From a checkpoint of a small mixture-of-experts model trained on Wikipedia: 16 experts in each of 11 layers.
Below are experts of layer 3 (counted from 0) of a mixture-of-experts language model. Rows are named router (the router's row for the expert), gate (a neuron's input weights, with its number), up (a neuron's input weights, with its number), down (a neuron's output weights, with its number) and show model dimensions 0-255. Each number is 128 + 24 x the weight over its row's rms, rounded and kept within 0 to 255. Numbers have three digits each.
After each expert's rows: a language model's description of what the expert responds to; "comes before" lists some tokens at least twice as common just after its tokens as in all text. This comes from a sample of Wikipedia text that the model never trained on. Tokens count by the router's weight.

# expert 13
router:111087138089076073145145153154163171138132132153131123168131101136132114180122081131123118133153151100152176135105123104131115078104120134103144091163139108162135103130115178091139159151104106155122118111114133151121087123128089162087153088107108126129078075134152104138138132123106147133165148094141127089133141119123159082117115173137120147144132117160115141117164097100150092168136137134107134110121131142093155136122167093126134121128115140104138112122111140137135156155115134135151099089121132123087122121127092151151135173112113177136134120139117124132136137141115118146130118150157152113123175153155090137149130114143146106149138113132153082166118148167117161131110121131144105175109159145125137093084104050092092165142117114142114114113132140097113152077131137
gate1:116173135156128136076109170108168138120067158095112148111126120143122102138135152147136118104095126106140073108121187100079130122129103120098176108137149126080122193127138137133142121118117126126151106167153199145127095117144135149108115132129114109099127112115144101178107123151144139137077123157111156077160166139145100138151168094138121120134110134138107134146144102110113095134128136131137140120102121144162120102101119120154167155134106135112135171147116136151103104101105149112106121115135099133122172140091126117134154122125131144142105152126091109193131141161105129098117125160124137144098120107131148156155142137090131107125158110155154141165127118127119133131156131122123076150120131087114135111145123137116173152139087092106093095216090148145135134133110106
up1:129131110175124148080101142119141123096113157090118127103133118136142101124152155108127105143122133118106087125139178093090119106146100132077154122118103117114102210096134172117144142098133125130127124142146205179117089127163146140126098151133133155101147153105173172191094123146106115136114160148105179094148152121135117116152169104151129138132151134120115150108102128152101140148141106127098124121134086137135123104117116111145166147144116173096112152093130109137155101089136132124139145167144089117123138163109117122144142103127140127128096124142132126167145123144086102091127125169109119096071167112128116129126090101146103121152172120102135143155154119116087119143176169104138095153116130123115144117149119135127148161104117125120145082179128137132143140135147088
down1:128154090137152086124095135114086130108159113119093136133124174078155153148120098121134111156107118105111151119153141173148092139148179129141133138073105101183097161143139169122142121151123126109115144122129150066133114154205139114147150143147140151118097106099172137108096115103122101141119130113108160128163161131124138155114129117140126124136161107113129089127119169141132152156148116130127119117104133142143171106111108130152128122102127108171129127095087125114113120179109126108155159168123135131118135069100127135139104145163144147100140126113100131100148125121151119115104155091088126123106156098081074144139108133119107103156161118161124126104119155094108162159135117156132160145159100140156077158169139147097095128088142142173139114127099115166122120121145097
It responds to: Commas, colons, semicolons and table pipes separating items, dates and infobox fields, as in "Branch: British Army", "November 9, 1908".
comes before: " ", " and", " which", " but", " he", " A"

# expert 7
router:113104126117097093140151147162146151167131097145113129122153102127125177131127109121092104160138154117149198118109121095130119153102133099100132114129144141181149099113139146107165116120109108143127114123140102153137120125121116118105143118094144095137126107139102099118127145070117146122150143124076088104156160141132184087120132159161148115144110091141150115092153124140157119154117123120110143113111078157096135126114136110145157160131094115119116125120109145145089165169085128118150132094123125096106108117137122128150131151121098143140126108150125141135105123127110114154139108127148138124085193164152097148157048141121129131112127085103164115159147148123113144103145124153135074128098123133088152088118113109133090133137076120126133094087154164074097129080142078
gate1:121136188162133114110129099098174143126143163077076111096098179116116129129103136126128145126149149131192111140105104130089124122090150091144122125092125131154117153149113097124128115106125129138110137087131114129134139112142104133138168128120080132135086114176131118095166165091124102102092128099104123147126120103108138139152122137105125104102134127162158146111127134120122134118151116093139083175093122161150215138144160112123138143152139107112118169129107121111133126114145106140124120107104104106147132131091121096147105150139122108111145122114153117150132143102147095173129092152109186136147152100146125132105139163141118091102103162143132127138092122178128128142153103176153156083121125123106131162107115130122128118118084175135173131084121143087074132092145109
up1:127121108089135172142137079177135137120107136122098144130114138078142150107080149105140109160103159087156160133121120107132122086127124123103183099097115114127156119113103126095154128163147052112113112129121143107109105174106138108147106118094178136113138111129101127132112116080174123138126145150104126103157141140113125125151116140125144129137145123125138074133135143135114110138115156128129176076146116120144120087163127086148127129143138128127088145119130145093121147174142153150122111144118141117149144098156116131085127104138108157134168140125163134100136137162131097138136130134133142162139124082108080175165128151093103143122141117091140134071097113115156140125123115132156138159143126155128150148182145071156165141139199114154097100102119147140173129143165147
down1:103060096104110121095097101104133107126121124144116113137113122114137110159105111111145141143116144144152144181161139167123149105123144142139175116119146134122153138200166139106138157138105137135142093116117121107108092109132088145096153111129138167118150159150136145161141150094121165154130138126135079133148150098094096161149088131114119113133088117152115129121131136101090117101122130144141116126147171143155111115107129145120156107104143101178140148110127094093140181135133141124141115133134131129082114131124114082178079122120092129160140109131136152142107113098098127105125135137121111174125146119105165142112118117106147179103133131181109110176133070153137130107134162103124134102126137103133118124118190076148124065159072087144098145120102098138140138144113110
It responds to: Verbs right after the subject, mainly was, is, were, had, has, as in "Niño de Guevara (1541 – 1609) was a".
comes before: " a", " been", " the", " an", " not", " also"

# expert 3
router:148123119104113102113123141154148160167103104123125177119160132099081149142134110126163112138130166095152108126104093095106156091137136122133083105147161095159150096096092137118133152090120139132124143116141116140098098102107112131105126089122116124130102144135112113131153143085093088117144153099115096122136125123098159126148113145166165140158177091157098135119142126118147095154135153150125125100088103148120166139122172143160115136166113112135126132145118156123120165155069129129126134124109150115082144109127110132164130119114134137152128116178112113154132103155127105133110140174095151154119145159137114172125137166150149126055134087134124106183147134155125154080117113160147099134079136128128151109096126070125104172144142171143136130091111107103111096102117085
gate1:118111123123109147108116193141144143158125121146155086105146143132112126127158131171135130124169111131128092105101108164124168091148098114159154132156136135112166114157125164132171140132113129153114139105145156109162099143114151164133157079141139148126133070131134142081122151177129079085135120130075131135102136102116122084089165119116132150116129130123120116157124134125156155135106124175159088090126106160139082134066135139149103122138101143162168170158113097101124107121165115152131140124126110152152135117156121140122148142158137157149126123132119146162123124137134121091102133086155178102177133122129154118102155137134131129105094146120111132146137112124120111109123183132151094121065174124107095171140125136171114125094131073143144096134132140136121124077152126
up1:095127093117110105124124153110155154145144118149168113097132107090138195142124148137127134099128115139147077131147147188083154130166124113182123094120132140107152119134112108139108163142137086127138176097132136127168127119118182118127134133176137128141130035136135129120125142142146098082109107106114114088125141175145111115077143092066102155121112129151148089157100108109140133170141131139098111120126083129139141116134114164121102123130161117160152176147102088137138096146177136139147118110126120116138138157108135175095100154126143158121146155127118161142162147150120136116135124093118191148132113139132142121105125126142149099106115139140140133095166105145144111116138141111134108132068147135103111164132086141120136146112158123149125149129124179157097121113131156
down1:095136097102164151099099124160077137129136141159142097154091133137135126154151115111105086133129125117111138134153087145128166120142134150119133120146133108146101150139147153147088160140150193163149146091121156123086129135144118157114165144118133116088099119112159111157130097098104131113107135127186132092123156159118153124115122158128132113123119119105097139147082142084136116157123125105157165189128104113126115136098178112122140138133105144107148121129120118106188108170110143139129107152117099142097114124147114101131166148143109114133132130124140125144135095105074118117117115110159090127149108125132148125158186158139111099146153147143023092119142134158121093120140109052158135118139113139144121163111120095111137138122115111086113162137086125139144131089122139
It responds to: Articles and possessive determiners such as the, a, his, their that start noun phrases, plus the pipe starting table rows.
comes before: " ", " first", " United", " same", " second", " city"

# expert 10
router:110101137090086135172124159136120108158115124157114071152160112139122157160127122118143114097148156089146155129101054102134127116140113145125107156149123132147132112151092126076135153090114114167117159117138126158102154088139118149129123134127131120134110106168140148100115147090131124141140149125129117095135123121162119111101101092142109122123109139157125109119143119059160173153136152169116122082113072151129119171099149110128110143115150153133104167096111182157084113143120136118113111130143131121097164118134111141160130151089106142170132156127114126136139157172131072112130121134163143173085155088149128127131087166107129144097150102157170091137135123131118140126112152145126132105118160114120162103118077114093135101101148140160099117104120149109128185164123130
gate1:122146154083122105137129139111151104166142123134117103125103141131136142117095097100139141163144126109115089095113086125114138092158140142113114129149099124130092107146174117129136120135136093145108121071133157132091173087126130142135109134146124079128118140152143157099114113140135096119084135138121132112148105114116132092125113117137102148124160117130159136124106125103158118156141140131143138128078176115152122117146126115153128135159117162105139101124175121138123167141154138101163106089166102124077074148088127132179107134181106127123124153157137132076187191158129112103148081140114136130136186126127137163092157144101149142100125136118117158169121108130157128123133123114069122145114152098134100146063114120091140133149155107125167100100151120154149097157142172
up1:095123175144152129122134120120102115156091117123155146144125132127104112110153155150124126157137122140136131156140115130127121126138142111136173113137114134164185132112144138142173117112107110115152087148115149142146149118120150141172091094104118090123117144137214079109139092087167135137151147116148129134116116154176129146123165126168116112155134070124100121127173141101108115132126129171157118172137144151127107114128104115109090094101170110095130165154103124162104163107158143128174098150156137133103136160125096128122133136084081138164109133133135128136141106140179136141123119091177149137152125118144086054158109139132123077126122115110140109117142102110146119092126109076135115135138115108122082126112161136135126110085147179117132154144170091115115122098127148
down1:150073145095124115173129118161110126065158133113141176130116178125128127151126106144131147135144105110102145101133114140127134135125141119119164103142125144092125140125161153112138148092180140160106156118153086118098065141114126096141130115159137168142103168138133153144071179124159104130130140099138124149149133148173181120129113175121168099147128118131120129094111117097147130143102113169126119112158128152162084131137143101144128167143114106143107122138086116148142111123161118137127160120125135103153128108140105131145123116106135094134126072091134108135122100124134140127108162118116125105139109116114106146138154143177095147081121131121129140065140132062112153136132128154160136136086113153177151067166100144117058095130116153114148128123136113153094137140135128
It responds to: Middle pieces of long words and names, often before s or a comma, e.g. Turkmen-ist-an, Adoles-cent, out-com-e, Alexandr-ova, South-east.
comes before: "s", ",", "e", " (", "ed", "a"

# expert 15
router:126100126103117101142141135154165107133116108136118131116126123100098153135111114143123099148175151151149164142102146102123121114086161119096096144134133109121131136100122157121137166102115118158111144151139132143142066118096133121110149136133159104139119119138097114134144154095104135139137179121154119098131146145125129097091122116150119149187104108129137102119152112117144058144106135134109152108101077170094126133128138070149139111166141102130150145116105138164105178152121104147123123130155123124103139093115112087153171183085150156142120112128108153151094136139132105153099120133145130132096136192137103145124117149049129121096086100100147127182160149134136145103148134148160061142088130138098125095135115098117101167121101118109116119114136105101092142127129082
gate1:124118113117137166179091144110091127113131126131104118128112128156115122147116140133112148173149126160154151126132113126079132056110118126082094098114163155111129167113103177108171136125158104132132088137103138118140116117132086112137146122113111200157134115124120141093131128159114142088137182128136135098144149088093149096107104153107082122125106143099102168090145154097109117108122114116155144081115144142145078145147104103123124145154132157117118097122120147183116151127125121103118130114089106075148102131123137111141133123166136135134122108130105129114155100109151118123169100123145106128128149140130144160137126111052168126122126115165133154143154142121155124086131144084158088143157148101096108085125134106108145128160108111109167090140100090096119114086127103
up1:166136101128145122108120156102158160117135120148155109101135094117095083114156122150109130093133147095119161154159125130123116110152117112147122152115153163076104126167148117130133135142149115148158121132124119109116177161135107099145149114154109154183130123079157125082132097131149128089129087128111152137147136128120136099172121178095111135170147148170122168127121127121167130115058118163129072130160123136110125113103134092110138118072141107154171163120101139111150118113139123116155107129148130105139138173141140138100082128124136128144137108145118112098160131118164119134152089131139144137164139108135142137133118146098126121113132096102136085133084157150121139103137136099119188105096101176158143181116128105104172126081152108089131125144168155131146085088103135
down1:109149135158114131115151100175115114158114122133106148078112163078132188139165110143118106121161113142118126158131164112177126125126141049145097137107114138110110142140108128085138131191125104126138116151130143119186118134160155103109079099129124145119131082145158088141147122150114090118113120129142141129104133137119093121119113142077130112118107119150129108110154107169114117159109119140138097118123115104085123179109129099089143156099108156117138140101099116114131138122121164085106127153135100136127159110144165120136133142100074089087123144124142133117139175123098137104149164073119154131139113133119139115100110128130111167181104111152105123106129117154125115097114118141116114112147170114112118142098101137178173138160131167110134096165114092097160129088135158
It responds to: Prepositions linking a noun or verb to its complement, mainly of, to, for, against, about, as in "standard for exchanging".
comes before: " the", " a", " his", " be", " their", " this"

# expert 12
router:121128127073119128098110150147110127124150142122133157114142129111116130126132104092127166116157136076147185133110092058133109116142178111142114102136132149127118092109141150123140131114090155143152165159148091119139126109124084153104153118081126124115122093155146144138111102112115088113153150142130125081132133104119162078114116127155140085114136116170081138123129127119145133157109175140105119125119112161086139146122156150126110140132151112119087132128138187130139135132134094162158141136144109129083104100137095100164159158084113172116121125127088147106127138137127095134119127169127098136105146111166142132146082141075173085101129115118170108128135132138114157102130075123132120171098139130122175091109143125077094156086167136151142103157129156107116160135125138
gate0:091105149133126175154158131119128112134127116129094100151152106113133165153158126120119092133081149138126130109157113143123133113137139112118121109164141120119172158108140065114145142108107117101116169131092143115116132104152101127115164125107137197147131152132140173085145189119072123135096173122113138145115136186179082082073091136106119155151141143076140166166112139095117109113125109097115156129115112160151161131087088146124124143138148123189106124138135155107130104135063146108139150161110124115115132129158119162109112144090142133118094108099147124144105168153164124142161133120121148093128131134124092105120106140156143119109082120156089144153140141105118164117146103126116135158142137141131128152112152097140151145157124127093108137147164105122117094144108116
up0:106125107145136149121132071170118146130121127148085115108097155179143132122112137147153144107159103154108153091132121135091120077128132144126121103068195146112091122109087181126122104141177131143175135141164142134113103113111101143128117106140140100135115126128096129129117137149198175154142112156099108080104118117114141142119113121107115134138113151173118121074135118144136122098104127163100125103096105145118135122097131122129132153152145158124109144197114121139097162129162140138147130129155157124126135144111106098101137123126165110116135096149165112096110128123084080117098123118143155115115142140101179116109129107169141097075157128120123174124144149141108131136157148124180115097136092123097086164098134143124098132107106139134116170134100088148119155098134111
down0:134173117150123140127126106100093109117102129124150093147124152147123130094199106112120104146103130149151125114163147147148121169123134153123103093120104173111143146153165130159178128121112170141154134151123124160098161116125129072106125161079116125133127138112076118127093115147111131102095147139108161122116139132131126118159161143109135157135147138099130145133121107128113128105141073145111121105117110175144130145107131131125147134081145135183103117134153150146145129118187132109139174131129135131085132119127156096114135131110093156100084109145092133132126078159156133164158108105097177125113138129118151151090135126105150133177114167125118096121090056073142095108161109143103137127141120155101143090123158126137113161127126150121097129149147188151111118166105161
It responds to: Noun-forming endings ation, ment, ity, s, plus nouns like University, father, daughter after his/her, as in delegation, documentation, findings.
comes before: " of", ",", ".", " in", " and", " for"